{
  "d_shared_expert": 0,
  "balance_loss": 0.00607,
  "tie_word_embeddings": false,
  "learning_rate": 0.00233,
  "beta1": 0.9,
  "batch_tokens": 65536,
  "dataset": "wikipedia_en"
}
Below are experts of layer 8 (counted from 0) of a mixture-of-experts language model. Rows are named router (the router's row for the expert), gate (a neuron's input weights, with its number), up (a neuron's input weights, with its number), down (a neuron's output weights, with its number) and show model dimensions 0-255. Each number is 500 + 40 x the weight over its row's rms, rounded and kept within 0 to 999. Numbers have three digits each.
After each expert's rows: "comes before" lists some tokens at least twice as common just after its tokens as in all text; "gets" lists some tokens that make up at least twice as much of what it gets as of all text. This comes from a sample of Wikipedia text that the model never trained on. Tokens count by the router's weight.

# expert 10
router:541465487536421470464562502563481481492547482527513523437527422490507464494558559468486547444495515517512486518484487472434520561501548553474572568519509585486444420525524491522481489486565553497534486451477481467521523534539418459550496477457473527456515525458499576474540418538434503435483496529474548557511555559613495506452515511480492555535529542482434542477557493448498513456477526530485540476519492540436471468461535476485434543487502493491590528448546511529492581521452491471505457478506527404465505513478532519494594448503471509437572395462501444569544481491495423510419532478460502529459467505505522497526496456510490496539485483506492533536487491528514482480494543600552465522472509467485555517479469513549456511413421515521558549432481509463494503496460582
gate0:536491475499483476507513523509469562520546498581482468475514463559531542450508546466515490492518473478461438538609442506471448593395535564474470513527468477498501528548487541473474497483419536470464489547483440475541568502496498455484497457532443491507517488508472450482561480442508414485519461380461499503566432490456503506519495568509610494477509470530496576563543555507495514539510531461461487561501472438558428461515535537488494525484526576456518485565481515548412535471429535482502552515453490550546503568522466455539501497500422418557502574444556466463538479501519456444483542441566496480533524479462534525488494527529520500576536528489520546476578554495503511471441486535497473467514549519512507420460475478479435475478456507479525496499530512506500457513524398
up0:497470461476495482431576568493525482541499519551502477471497502463505489475482582484451478528545478484483468506608482389507495553414495523485510548507478498539516524539521470511454504499430565532507543448563533490453584555470480422466499476497506455543486491501483464465484466462452399475537484419459484543607495491518483429488502548510592457518491478517420573524546575530466516566485564464439483533493510419564485469470548583487472483502493604467521475545546463540462567438448515528462545476451496503506525492533450478515478525504477452517497481474549477503465539488517453465468511399579515541574545522504517474510475518523521528596501541497469529494535491484509505507476587495485445508551578523494523476472490479522448491479494550504527567437538474510464546511496450
down0:483553500492572511548498437479354499517491498455438477536499513501504533570468479530543500500555457484482527477508492490523512420527473469474463458486453475442538441482497506502517568483522477513470485586486497482471495521410539484493503521576452474447525474621540507489600554434559565544522513574475500478512487508487505456521549493423525506503514499499563538477459533549517478546569530500550516487485427455503512467513484437535537414534456484510439511463460519504514507487490486505475474480563503606506536530494531483512474620493516491489434509553521454444428533483480507540525442499485539506494479513499504600455426594474555471524465518475483478458431467516419551487479510476523562559505542474516461491504535467542522471542462459461521476471577513606459469498481522
comes before: " the", " that", " to", " a", " by", " The"
gets: "\"", ".", "ed", ".\"", "\".", " that"

# expert 4
router:491567517460475462433579488498511395476504506475507554487485477518466535543494471582462485485548400460558527512434508542473438563555532523520579534510490547458465501453493517500501517483526457541560449424485473516537508530527546552508537515519514486540433507483496495472447427509551501478461485504490534506521542492503523579547475541528497535543477521457512473487528386517522451547499490556476481502525456460477523483465523515473450486521539546403592470532548512502509523556494456484456380446520423481480466568494545460480458534521504452489509507506566488436449525459443528444528548496452446513523449481485513520532458523503506512488571517506441459529586428574531528533538473547484489440502473402501511503517461465468572512425428490552543506550545477543517491558478553
gate0:489492464498465551460510500485515462517539443545519468449491504474504559569501548535467487472536434535416443504620507534551458521527474535514499468522472577490558486527494512562492524460476420558592416462546419445467446497485493531514575448454530466493478502569498546471540458553476563496509475506423558485553540571440525498514530520536484477481427477532471496498594450514454535520546457465510539520477556465397493474476484482511450469542525507442491547540466528528535561474411575465463527456456480520544468574505509508505496419517507469448506571523501515501476537494544453471547550474441537476539528532559466548484530512496396522514503538505523472505521527453512459459470489509515436446428485559461488569491481468494458448538554535503474560516484469550478506495507539
up0:472492500430493611487539487542519411510546448565557485470469470505497443488485522490524460529456528440489492506509548529417463517469508521589462534437463540502549520475479463546550541464550457515498535567512510460492473454506435452507517443467486416516492452495523467520432436531523442528533494475565476475540475534473448524503453470495540426539478460510453533498534518478502577599477493565491478515556490511520394519476466520534584517467499531513488521583508514494492542471517475482563474489446483511509439454532517529551478436554494491479471540539568511445436460516503487418437474493506533501503594510524468534538504546486503453523547473516536416540505488471484428498501514526503455456514503566521420453500415536534415553477490461573558541459447482457550556463505492
down0:539521503546468467423558524424487507457497465539490538520494490498466536531486470527519529538476493488431474496511511460500495509492490495499464508467543451532504500489540526469526500488541466583524571558456440527455457554465532478483468509513508524471478512500506518507529495594438614539451452487430509524515546553493481517497486467448514488560510528504531456498513490480431519462473534543459493461488574466542401657451510471559490522454505518554487546502461553462530465459495514500560492536516500457463476472596456561524542531528484508536511492516459472558532577502452509502639425534439422452515500504565483473437485493559481462489561581481490469476537448497468521477568453509470516473515471486524408513467571450462505509562461452496492536553472463521444563443439511
comes before: "\n", " |", " The", " In", " It", " he"
gets: ")", ",", ".", " (", "==", " |"

# expert 17
router:450463458550536547460546533510522534509570537587498428503447417468535476467499591520528562523529405455480523566503549493529487485554469493595515477563430535492572512585536560506447481425477428577464507517465491473583532543585460532486491483475561461503514510459479469524520488478455612488458505476472425479406510472478542552499510501543523561488550479524546524489530478502519462510503438521533432507492559475534534501531494448497532526450540525471491502496549532458468546516467416502529486505432460485560499466461491431464503519502507519520422419462517434475547442476437531502499498545471462475441517527481549531543509490483472467526508510513457507491528515584468474479440555480512563483538478456449539450482518483493542490460489453484540515489547494513443459468500418
gate0:477480453586487548400471451566485411434493457572566433477536579437500500518424516481483566493522540478482499486563557467531507477532456528529541530459507502500521523487480465528453494471420513576489452549465565492521537428471430533461499505489563432466511569490515499540529487541439532474508518523563527530454571539495530430476505507512533438493541572461535577508471507510536446562482495451477530514496598461483486427473593492539432523516534499460513501529495470526473564442536532504459443504500453472483494469465456547441542471456545467512546483493471442480518498458485476548487480548492495483514455525546538480530506517531526519524488477518487502503604499505448504479471505526556420457537505550413550518495494560454499528477584495586513497472463440519574456496481528
up0:510471472600491545447476461521482476468470520524504491483529582500509485507474492489433552412508479484560526476507589513531527489542493545534562568529499505515554515439533463527451536463380571576485504526487553474536541444527449561516445521530512430432524520497469458509480543458451526470499545519498490566448583524492555458502531488545524466486530519467519556504500482471493412555459499488504463481482556425493574506516555493549464591538548482493458469514550498504486464503490450507429497524465449500534506493439482530490503474500536478540489492545556497475525489488456545473519429547479426496493498548496455428516535470565426510511515506528475549476551520522475474476536496518571483432588431526394547565430517477460505589468503527515483567480459427547521442473505528
down0:514531483499542533541508533467475524576445423534504504452589571488535539463483398443514561508489498506470533547506535448532429511401532495517553512422470466526544565400535546526596551481479469507494549483501475533433482461539566519496457543453496567558516479491464495495582494489448474459434511516530501495479524489558460401494515559469479489448428556503519434484521506504512565506494448537468542520499449494488486458512504478510525512523472474491509520559508479500501499430543527444472466524478504588468509444540537547539517466471521538454582527502446492529493483445538491501499501472452519558505491496483524522537504541496490492494453479537473467466490479505471513419508458450464474428486575564486433510511531479478475456502499558584592480432482516556505585454607542
comes before: " ", "9", " United", " UTC", " List", "born"
gets: ":", ",", " /", "-", ";", "="

# expert 11
router:474566463475486506425543488452446503427557476519421501515514538557521563493501510495519513534570491469528489488528463491451469589476520521453437504445550513517547496551543520490480425572515509455529523421515437518545497494530460502478544503564572415503407518478518540459585559591459538453525487427513492581484452549489589549473483462491559492484422529464566554512536459527481470521531518469501442510540480550556508530519501529456446502441564484556511428466447532474480449484455493547539527471466516468416496568481494505569518485486526516446516453478477462432557427442501414517485551505503559493488488471479450477500491536480489501451545548498475561442475488564472483551513546486556524505547551457472556477479507506500503479475468453522496500526571507545532546515466457
gate1:470485530554537568510518486509516504391515531468522501499425399491447471540568542513504487465496530491511499500530512578492516414588480461578536449452564498535435495503517566513491483365452454533521508518415534507513603496488548547522449463523488474459561475490473476504511493423421525551469465543465505521416530529476540545519512531489488516434527491538571462547419521516586515444555511495516459523517484452509499500430532516528549500564526493546450547490503505448515493546527514481542431487549455605516495493486491501396469488462523493580501512481523478442484536479501524597483434481510539464506507509460514513551529477472532475506494521510491480511454562450473504557447529445545549539480503500533519469462497521472550529499523494548508436443477478471561442475539466
up1:478451512474525505527553443519493463374526505500489476535527474521368483551545560489517524511475472530525520420527463534473534433596447502491423501487543459496429490450557526517474497451472472473457464510471521530529574531529506494541468512555496473492558523564505492477519499474469493446557488468472488528471502551512558502496559505515476524452426492495495484547419512477478473434508454459511409578556535455554515503499507503526442440591519468536459538518463512388522483506506487476484374489523481570435540494549450548457445460522498471494544470474513427505529533519516461585490434523543557455549539505518494527478468517536562454495484539536447503478465530467499557485543563499505571515505582505517558493486501504508547548497499510575482484433543469536532496431515479
down1:483538483488567511500507513486586527486397503506480504524574572451487492546495451457478505529419523499519512450423518541498535503502529488583548464520491462484508421515537525514472534552462484450525460441546543590455536456553510486459472520482513484462552476450538501497416516465519425478559488541559521486556542557541339513520493515508488528570506496520443526454510482499488477439535461516496507490515470529403447464424492503501501438481479459443468530518501510521525510484470505500490413516488440585484488510537530507504546417532553553501593540508590472528527554502485514502475472424517512531543521586476545508501484478474466513494509514438517402552461547528470520516531538483461531485440486533492439507575570527546541496491471534493518543479467477522427492460442468
comes before: " the", " a", " his", " their", " an", " its"
gets: " in", " of", " by", " on", " for", " with"

# expert 18
router:548547521540459594540541454456539496481552516470467495451447503460558440503453477542534482530508461494517491462471426502508464526478462456511506416490468521463424497551486489546509470472527503502488529481458488502542483463516534410468527484499448463481458506506449485501458492441554461477504522476523559446495478451534480516493464557509529513514503500545433470450487451480470447517494413495492486616485465546534450471457429550474512451509530533475458530549529494540505580521537498529494523543519541560526522524446462499559471579516456538451515524523514534466493542511566532494462572491496424510497529576499559545554469528556535480523573538445493448445472583543489492442484588478498487495498509532543478501422434480395479578498558456522553551579548543457530480428590479
gate1:501488553526530513439502500488548493463477426569395431496504458503495467425541489532536499524460532557508510462506559501428496509506459449475468516483523417581449538506499521529455474579484524502543459521517529456543506470541509486428432487512464522531525503435536497510477518500452545502447492501428472519531589462511493518466473463553417486471486500495502473521513517477479475407459464493481488596562490519500475537461633510465479455482455546467547453525527479551415459525576456490519423495430556485488439483500483536520511434498485472401521505461425540592583547488612517406484508543537478437464486514503528514535485516543540526480511526504473502533505516470497517580506495521507469502448552508572497475540538535531590505466522462531493525497520505446490518478487551
up1:546495511446519548452538509499596461526500499487451428526454453487532483482550511587561519483464534544508523445500483505466488473493451440491423534486481428543430509477502526510453490541493541436536511572542437450468504442512499457461487507524454496507525531446524510493381534449469511487455498461423465535517555453536481529531485531473452563492553497499498487513484499546499493397497418550459553574507466522531446495426554541502487448498457456481489474502511517514452512528618455507548435550472573499481526470450425543528511472507461454395445477521422535516604553486585477440505482502531440473490503538495544596515477541529551515515473556505478489506497499494498430505527542488473546515463574497540503452488518562481569510523479485520535552515522514445474501480528508
down1:518531433554499505501534441479518576526470538447494505499473473531509498426538476517489515415481497481463523444468477441524448485531507544498469489455492483527462466489621514506516475510485480425514541513497492424404551515512510539485437469487505553518485552537486448542519511520497455474485497522546458511420512483540528522530511410509505495459453516552498490508514520417522445427495494559521483526517477520545475506457469443523416474418586480532520538529483549545569488496515573598462535478496550529560516466470495490513445456499494446481574457532494575559517539477460512487518531458456564510556450488512486479506446477507466531487471504526493460485534533421525500505425428555515483510450535434491539533493527493477594609396546493537497565521546504519411570554460524
comes before: " |", ")", "1", ".", "2", "3"
gets: " (", " |", "0", "3", "6", ")"

# expert 19
router:468450461468489556465483498512488406481532510505556445451513475441372417467508464553471508462543392550534514524502540473492504485451527488537497467548476614487542542551458527462546471489455551581539491476441447492570525490649470512481560533530493546500443505551506466517503532546524542502492446517469527482470448419530508569470579557448518538526485493469496457496498505458514494460495419525550444501437501423473539455509537493485537473453567542419593472495506467562456533486495471478548526510545437511499479501445485494478489511522556429550480459488514525490496472484499512556521568457465473523479475530495553485512521493521554476484516558451487482546459489533515498490460526567458542473491469509496542527527537492458531530517450554522544521543428442561460522515450492
gate0:474516537503537448533539512520532424500504499506511528475468464536503477558497517484552491512525404514468493437542503498412540510527436476471473521496530515469501538477415440466499511492520492474494488492497475561455534447532524451435518451567451446467514470528519505430404460569455523442476544532459476437504514511539531513514500490510513483462557496504454468604499532503559534441429452495555556517521522453527515517520470505499499505420520465492492493414496562418507520538482500455552498571517501478546527499429576488534434470528484441537549523477472500485550555430551485512515525572508541490523428545491571532380507490448502580446490475505523456501457470511469488596503453473569508562539527517473489546524593471496507528537489539526512442413497577502487541536578456
up0:473417506535511460503443529468524542559449528496500532498471469517474509475472433460483459510458558493514495442479461465587550477547434564554540480525534538522519522574465521471498523484491486508542479514517576499581509445485502566484438475467500556534552477529448485507484419493539570538539469452520435494430473544506551524516511487527445476470521535481491540534452577446579388559509540462485428482525523506545507538502503549502508581461475456541516411517394451588497504467519454595498532517508507529504412561479554478481452567464490486498482448486529499513508509548427468458493489463509538490410505480544508483581543512508433500519524485513548483509526532483489549465530487495494526465537488481516395435471465488568479510487509452538446557485472496414495541451466496
down0:479416472436567464515544511500496469555510499461486411424474467503481584463538501496501474450499483513557527501550470544494494523503544443504467403512546470583502496494553461465493528487503514518468507499517434557531539483492505448489546534530451524466528484443431445501474506473521491457539534507399530574508468473483518523480442522441455570439511553507437428551473592466479564581531514510467472449500475429484456521562520481469536527535480507501459451489525495525503501470469454459495520493516508419538507535497500455530505465440453492479537510563581581514511494496570526518515517529418489476466500484536495568531404532520490589500548454538594546524468463468474538546413508495522497521475529518546590469522500568559445552505541477448532508534516494543427510450481462
comes before: "\n", "-", "The", "==", " The", "In"
gets: "\n", ".", " =", "==", " ==", " \""

# expert 31
router:472543465521451593456473461516488539507527506605573516562505530512486467449534479453476466516515498487448526485460425542458502561545555593490483489503518489430472538545486462541560553467566444511563531500489509477462524491527486485519460537524483458465506475455546540429490528532580445480514464459471491471528520558514592498461506497484465454472527534549522518552536532448490521492562528404463516464488456580502414511516435496474510469538497497462440527498426509555464500551444491552502394471514486527481525552561499529516470489515470492451576515428498535506479551450484484542518498483467437503526526490548470530410467511472516514524508550516460518471451572461483539499453433500525494479505574445510480474525468516389482526527476487487599460558560489527523556540574436
gate1:535488482444522527569433468434521424503474535501472482487482525502470449471540470489487468476481491551540434430510483515565542502496372466510398506546459510498466460468547533497431543544529504468583436488469524436551555519573496552470480491500512508517514513501526484535481480444493521532584481496493516480509445499540470501514480519491512491476520502565520519437594544460483468511475547489549517492555503557458423512509491585548476478511477536408479512541473496565455511533532473536416468531524478508514404433563486515522486454511498464515504531439479548492465511535437486565524488511591477524526484593540486474430426525503422494523513375501517537476523514494468530490489491508525509476408464534499404548552502544471467590504481509551494450495497513502558551516447529
up1:544498496410536540601423420420480507502457485537504488469526551478485488446599455488441468487490489552518433474506506519454571512422489515434440480541518542513510493490516465541424528491527437493479430518516462457473500535514463503523480483505487520393523457510487533529489489561499502503587455534492544530464545543538506489453515521501516479501526454609455519503529555465518493532477581510550559457511467537402445514486514555564468535473504522442452515466487492554488524531488556484484450495460474517502441482567545555523508465476472524551548519481428523539500489539480449550549524531498515515536470531525442547378459501571394477491507456546504501470512505491445542514492517567557491534464466510498425537506507527517415538542493464491464420456480500519544537526482562
down1:508477548556528531470567510483499556468553562481554564518522504501544478487446475508459525590545416484422557543527463474555508458538445492502494522512515473482492470471458472486448464522493536502490495502493427477521576579485510474529453481437470502560484510440466488467518476486498448452513492472441530449467474555508456474521454501562439547569492479501543489534462503551408551517583515512545494502419590468471482451482476555513522476510563557438436457528417511523561541501581601597479552478548583499490470488491539490489559541524460525533561437457472451485564574484481525443428500450510493534535545556473488486484398501494500457517521443544533448527428516466506486507508520499495516507484548485533518518449483560464529467471519512466497432522471484535452465520466533
comes before: " by", " the", " in", " to", " on", " a"
gets: "ed", " in", " to", "d", " into", "ing"

# expert 12
router:520543480508441519447515468501465495463508544559496527515465547538441522430486453472510482487459562503526503497498517484530456479495495566459577494541491439491490460473524459526520539523517496489491438441548520491488555531574515477501539451532493498537489558507457496484485533418594484444504537473475459469490459482500550479525564561493471523522468536520590493553554445534461469446492522529516490478461460539441459447441417546552503412509533523405577502544473553494454485485493484532480435552540497561584544518443478477520450507541470445457524503457521491548539508447532516490524632490528485542455473514480570506382457499568524552506576523452487534473462488497492486474464521477533489461504470419516572526406547420438520540439431555482506555526519522487500485502487510
gate1:501423509530569459423497513477537496484520461424447460529472533354458507548485501515569561522536481558452481555595502530532581591499430514515525465555504504489413555503462452516491545578569460500498458481460506537535510438479565495525476433493563545496546468471510544504493485458437523503488482477479544436513480456424554540518542482453452529465513461492529533547515503502500489519521517536525495428485484536525482528508482492520535476508477590482512553441556497523554508547466569511483487527486452458476499535534493480465465472465525471550464555465518455439586446539470471535458495571441569436423473443529543525478479437491431484469531465477457516503522457537535484452481521508497518525461458497516471498463544490468535491543579551449464565496531540582493447518502509
up1:584446467451444514500448514534514436460512467503412507514454445464467489492431513485511564492517534489489441478464491500511573452482444513455475532572496496516466555515474412491493520548492509518542476485491483476477455449455555513512486521500498443467505471565496491501493497469458447532533497515494550483504477470392568548532509510455511489484502528424504526537544423499510482511498484488486519503504488531558444507568496460526459536532468590433506500463521492510579520519467532398441450509529482493502472600541526483435494524524582506509500540529546471499535458587511474557440483525452562544486464480583471537518496522491497492547575364520533524474476522473510427500562520519523556435456483461509492503457561499425544406459541503561462500518511579553468445463540568
down1:462482560416453544482460564502493498530521499473568508490475505516503593522492495494534431386511512507459577572480537461609550522504526558494433448513525487487518531509461585490438506470454514573517570502519443458439520528511530570479553486475509489487490440497536501505497616531538505487502503609488452439495498479519484553501461513470471551537470500512504491475458559455480497577540534475480522516431506490435529599498535511456518470542588441583483480459407443504511479489475528463577512503492495484489475461531505500498524513513564489551573461509543477434495522478455519477500456469460492486497582515489478462521417521440449454485516544467529521537549484578478520484517485546517464531525525530502448503493493467511427440467396488479471521466527487525509451538430476
comes before: " ", "\n", ")", "N", "–", " +"
gets: " |", ";", "°", "″", "N", " m"

# expert 3
router:435494513461480562491533390559504522496526479504462508535492503459537490477524455505488444508523523493545533511517428503518456487558473553492564561458464496517515506527440504512521531453543458518488526450519500484469539531586523474512478470470514440588458475525479413486511472490504494408493541484585535504466419503451524427499425545556508541526514539517460495502568439452532495583468484479421456494451549508505487533514489502516484513460577504376558506514588490458483580549487459464406567527518447519557527601518535486516492554508539511507509489490508514432507521479464516536509527467534442469524538466477534506477442490477467558520506482521482516524514471518594479493424528447480533450449502498504459457527484473418486475488541539514589564589449569501542546495510447
gate1:433494532543514474461423443508533521489479488525463484572481535488499510497473589438479505558398540500544464470526493469455539547525460467530493563543534502421442501487442476554545514499505501465513555451517522507531549490516558507480485491510474469529535526530473526554485522519430460565522468502502499436525500501506512470483511562626457506533491528466500479452440469483596479421490509440461476547523511447506528405482545476510436536468532464507636470422488452496520483504462392439497466533520529572520537491548516487514529479476474443509480542520477570471509589578579448449462534521553483473497451538546561530519515495525420511462505522517580477493473492508488505496521514479465509458466574496439519511517524571434475493561544465536508475476470556492494489528583469
up1:516489529503488498442483470502564536514487482563493503566441511497530573510468547467460572529425523489560545537537488495439513545539450492477503565527488443458507483523469500534525486463534517472453540444453515546502525557513565575466465502505506505556483513547435457571534503487426445488486485503507473452489485461446546444512473539604456471518490523491472446496469523485583529448563486426468483534479540537507452459516564477550454564449551470525550491457491506452510497516447367473368567507533534545534578515550512446500499505456473516473492520556552525439542559505543455445509461472569510471494502540495515494513523500525402508454489528512542497514506475474537480528518548483457494484477492520503490479538489558459480471572551527489494499494517558469506475434642425
down1:529424459601492440483448541474523550494511493511498485570548497545480593623487533486507528516558467469509454582529519532475407477529514464493490475513591507504548556499458464478537494499467512440534530493466418480499500532512508508526440463480521437491450455494579525512500530485465566484543509384570475460497506458462487417508523532483500540540474543465479473468506507535545530511517475530624492499537487517501486483432425559534536440530489535512535444464523494391563501523546495560507516531496479538512531546543412489486538505507450473494477543496493567513485475571509506571485572536534538455446462495468507517464485512458496478485508439504441516500429508517461455441502487526505581549443500501515441433555435518393486451481508502528480534481520488490550479484479494
comes before: ":", " |", "N", "W", "E", "%"
gets: "|", "S", "″", "5", " S", " Total"

# expert 21
router:478563523489508556488505537573521522523482518523518525421567438474543470454404483430481507467486488462572542535473449511550525441468437501551467509518509435506539527513510515518500541508470456519490517488431489423515504473459496462504503411430465560527464499535478492465518518576464511527517487478430484522495494556447474534524454466531545456503531572456433488537481498424420586514459543506460461532501517419622528541480517479460467484539501523480492490564522473550517530493451522548549486522408530492554521483511501507529438532513529469486489479451529583570446549465449456457474492451401449476444525512523496518539553503423501513542489466498472486544524501502448605477511540428493588532464517492489538498529530569466556510551503513562492472492530488542444551512436545
gate0:512499514485489533585529549523518482466515515462453489537481538508474471459531420599504484451420518452448522496522484500426507436630562527426521492469466535539461511530432507467525538474497485532511451603508585502527548544504526372501501449493494487506461562442524512561538479536530535518498520612469494434495609492505522502483523507543535465477558453478489491503475521553489541518527543469503541525465528549480499518441552504496458553474496497448500530451543489608449438518579489451547484490467474483551474456550528533529479506485442446517513496470506532526413446433529534453531541505499511486480532481530458551478517516508460500521489527510527477464478423518518500541483474474486572479504481540547469523545494525514452478461513426485522415523558500586418525497491562
up0:469574472490519587562554498514496471514470443471482505539481529477584521477559500530472482467454412447500483526543458540487527500489559518452457554418450465475476500532492499507519527443512495479504544561513472501494428468496548430553469549506472538532516513491536490571594481614547499496539444603466560432487561469517502485448459470549501501525593460505458460535439493505475503513438526429490512506474453486538460539498528532494521535451487484540473540476552454565465485527537576476509493484448523519524484460489508530502450510510473476467483457479502532561484476456508469418548560437411515526438497528449488574516561503493493462455445569474525470506419498613472543505510486436472566525445506554497491554457496511500491523500490462479497404572506469573474486485485537
down0:524472500546484542460558575436494536443557417534522563565538570570440523464495484483486559461496479513505497541414507515581507455508479589482473543511464527488458466394566537515487445489443523478504523477507470458477518517532439510580506455435527499451471506448567470444570507519509503488492495567500495466493529507482544474519516445600485584488499558434515504589505517568479503467493481459497477483449564477477448457507516499527484513554573496492541526437472503553488532518519551498477503506496486468436488507522467403492547422497471501508583536496462443527463506500486451457549533543461475541562552519490510508573458523595477454452414489462555510420527552455531498466494512462441507502430504521538531431542492516462495512441506472474513504465491484463484482515565550
comes before: "|", " of", " a", "=", "|---|---|---|", "|---|---|"
gets: "\n", " as", "th", " time", " part", " end"

# expert 1
router:468488532422535478496522564587450447424519564531458511475509456509514439457555504508494478479528443505495557481414495530518484475521481572540495519418511534479532396473569563478521526500484548542559489459463555529512612460463517474577466502475481543495438479553526500461500541521421525476536497491492526568421510465480425493502548500475541570523478482484444436458519459499512518500491497517540477545498529500470539440466517541551465532494491527448511510460514413559534520460496483425530501462525489454467478454484473484460498500586523471462546458505518455504498464529528523481463529509516536452492410555480504478491538492501545520493514497531460451443476372576461471507540484492493560522475496489455498584568522407554522467516421541571529432535515510524489536438446499
gate1:500462493453535515436521490538543528511462453491412477558457549543424535541504522442498567549508492531498500503459565478471442501497527545536508508485535502572470509456497498490496560508428476547536455537403482532512561532408504437523552446541476468483536477518455493459524530576418491472488464565488509543510508489481516520478507576580492472531406432495543539515477536568551487540509435509466505496486511521482613567506453562538466498478508530491529489460487515515482453489484526470478433511419483480572518475484559457458491495508459490479529559491496507512545517485547445470558577569513539492500536522599561492482508421527455567530473501521502455478481476516494476503475531509587509444486543577420511566470413481528519438493507474469434487481535575474431561494493474
up1:516475528520550510463516514536513523571425530518512523507529514520494561530481517505479542482449503483482493449439477517494526534525568584492531518486475464548530495427511526541510514523432457514470498500486455521472557523432534389493543462466515532474516490567445536481479481527474484487521492588460472509516485499443533530494513551507469471493467472512548500530461485546473449594540439484531554518509433489473529562409405587574459530450511539511538503484516509565497463539455513516480376472467516485565514475433481462475499495554517520448535557536469533609545554508549492450571513515490564533456462536509499463511532463545462551475481500581493485486474533520475501473481591475471508446501472629403515562460473474515467491496459535513448495518558570464432504449480459
down1:520491536562518500467403467539568463528451523523527493501485449491505477486487499477533491447509597430554559503524448435505424509504510489500482505438480507486503521512483507394576512510482482480436525580482445430524528507521529473557503451512514502512462443391536496433522626528458481540515496563514554490512468442546533507421483515501556496545474505515573480463561511561518505507563466520508526565441510554516473484514495435531558477495471484431559533479488481486481498560499433554423509526521538503494487534460514430504503393473466475531491497514501434475524503472442509487506565549377521518459554532524524562535535401544512491453481572551497457480462451503507516513533529479493528390507460529529535472489547516501493493430436492509519524540517470484528529453522486
comes before: "0", "1", "2", "9", "8", "7"
gets: "0", " ", "1", "2", "9", " de"

# expert 6
router:526508501414546472506492404505487498460571561520448506478518454530508554376517544502503550506535499494518541495495553513530477549489499515459510434472467498567585441468519517391422526554409518535526464444449484498603543488500499493474497457534529485444418524514575525456547539526512514454509566483480438569441451520501483540535464527487534529548506456554517463526484457520493500480460527513530435537486507480505506473469494489510491544436524489575522410533504528518495498509501458519567535456516509498495478545475476520450574445613529495536519457481514494479578548477483527553571533458532507447501434513511504476510498530462566449445538422506479471475520450573407503511547481490541553568502541506502536486448463474541484439495438559516529484499566528537538504488467474
gate0:420542459489530547510518524494537478466478460541483521543481497423530516510486471491470536487544549508559428486510402427500582478529493578483545592519560522480502527516570506581463533460548508451502506428513454511494514461449521505504439523537467543479553494481512444462482499504448464493545391552579529408508515458557460543516533494582542511517551505397464514494516493499579516430511429485446482509525496454497473512505514528492468557501482534546558497546464482532480513530476383500419538478465491472516386489484553506559455469476490498524424529525495475499473491532481467510530528455464460523562492497481438512557535488521484427444517435529517428526477482483503494523555563510517433491441436491480417509528496508488462504516517511544531537516414502465449522546538511
up0:450479499488526475457566509536559553518499490581418521446565441464470492472487550519452539488502542502504483528588516504502481495514529485526572495523527607559521503491529518527521592459566570469492512441454492465483590464443585512492423507517480489533480480410525422589493529495525468478566453564531482461478511537527495473541511521523520521505526458451494453543514556557524465456578529545502454508603446439524459505476525431530520534510468599544488512528445442489440475472516420585450515530479526490441479485515553497524434442459477543519438485550554485488487520479478524496480476441484497473493523457475549508479546446480468452436483496516599541536446433483530516486468481489471541572493443529495452468520509535462482543535489502498488512441459484480450543463490517
down0:473491505472440518501480523509582473487508565525572448544523437504449531497500409548506506454488462541548473548563452488522537524530528468515510486432458509497488522494487512520537540516560459494541483492511537461438418422583572461525456541457540544485512461432468514506500382557483511518478462518505515465475476453535544504495548522544488502527531452453533418498548518498484563510497434457441490466517537470505520498495535465585530473508498477514414533447550409493476508490476449470562469451525522485490527474548473602489461558504475485500518488591524518490473458581562491434485454451426516425503455522515480471541471473518578508527476514467513460426502490545461571479529428474491540493517523509515579579513506572624476506487460564502554492508548505502505489523471462
comes before: "1", "2", " the", "0", "9", "3"
gets: " of", " ", "–", "-", " New", " by"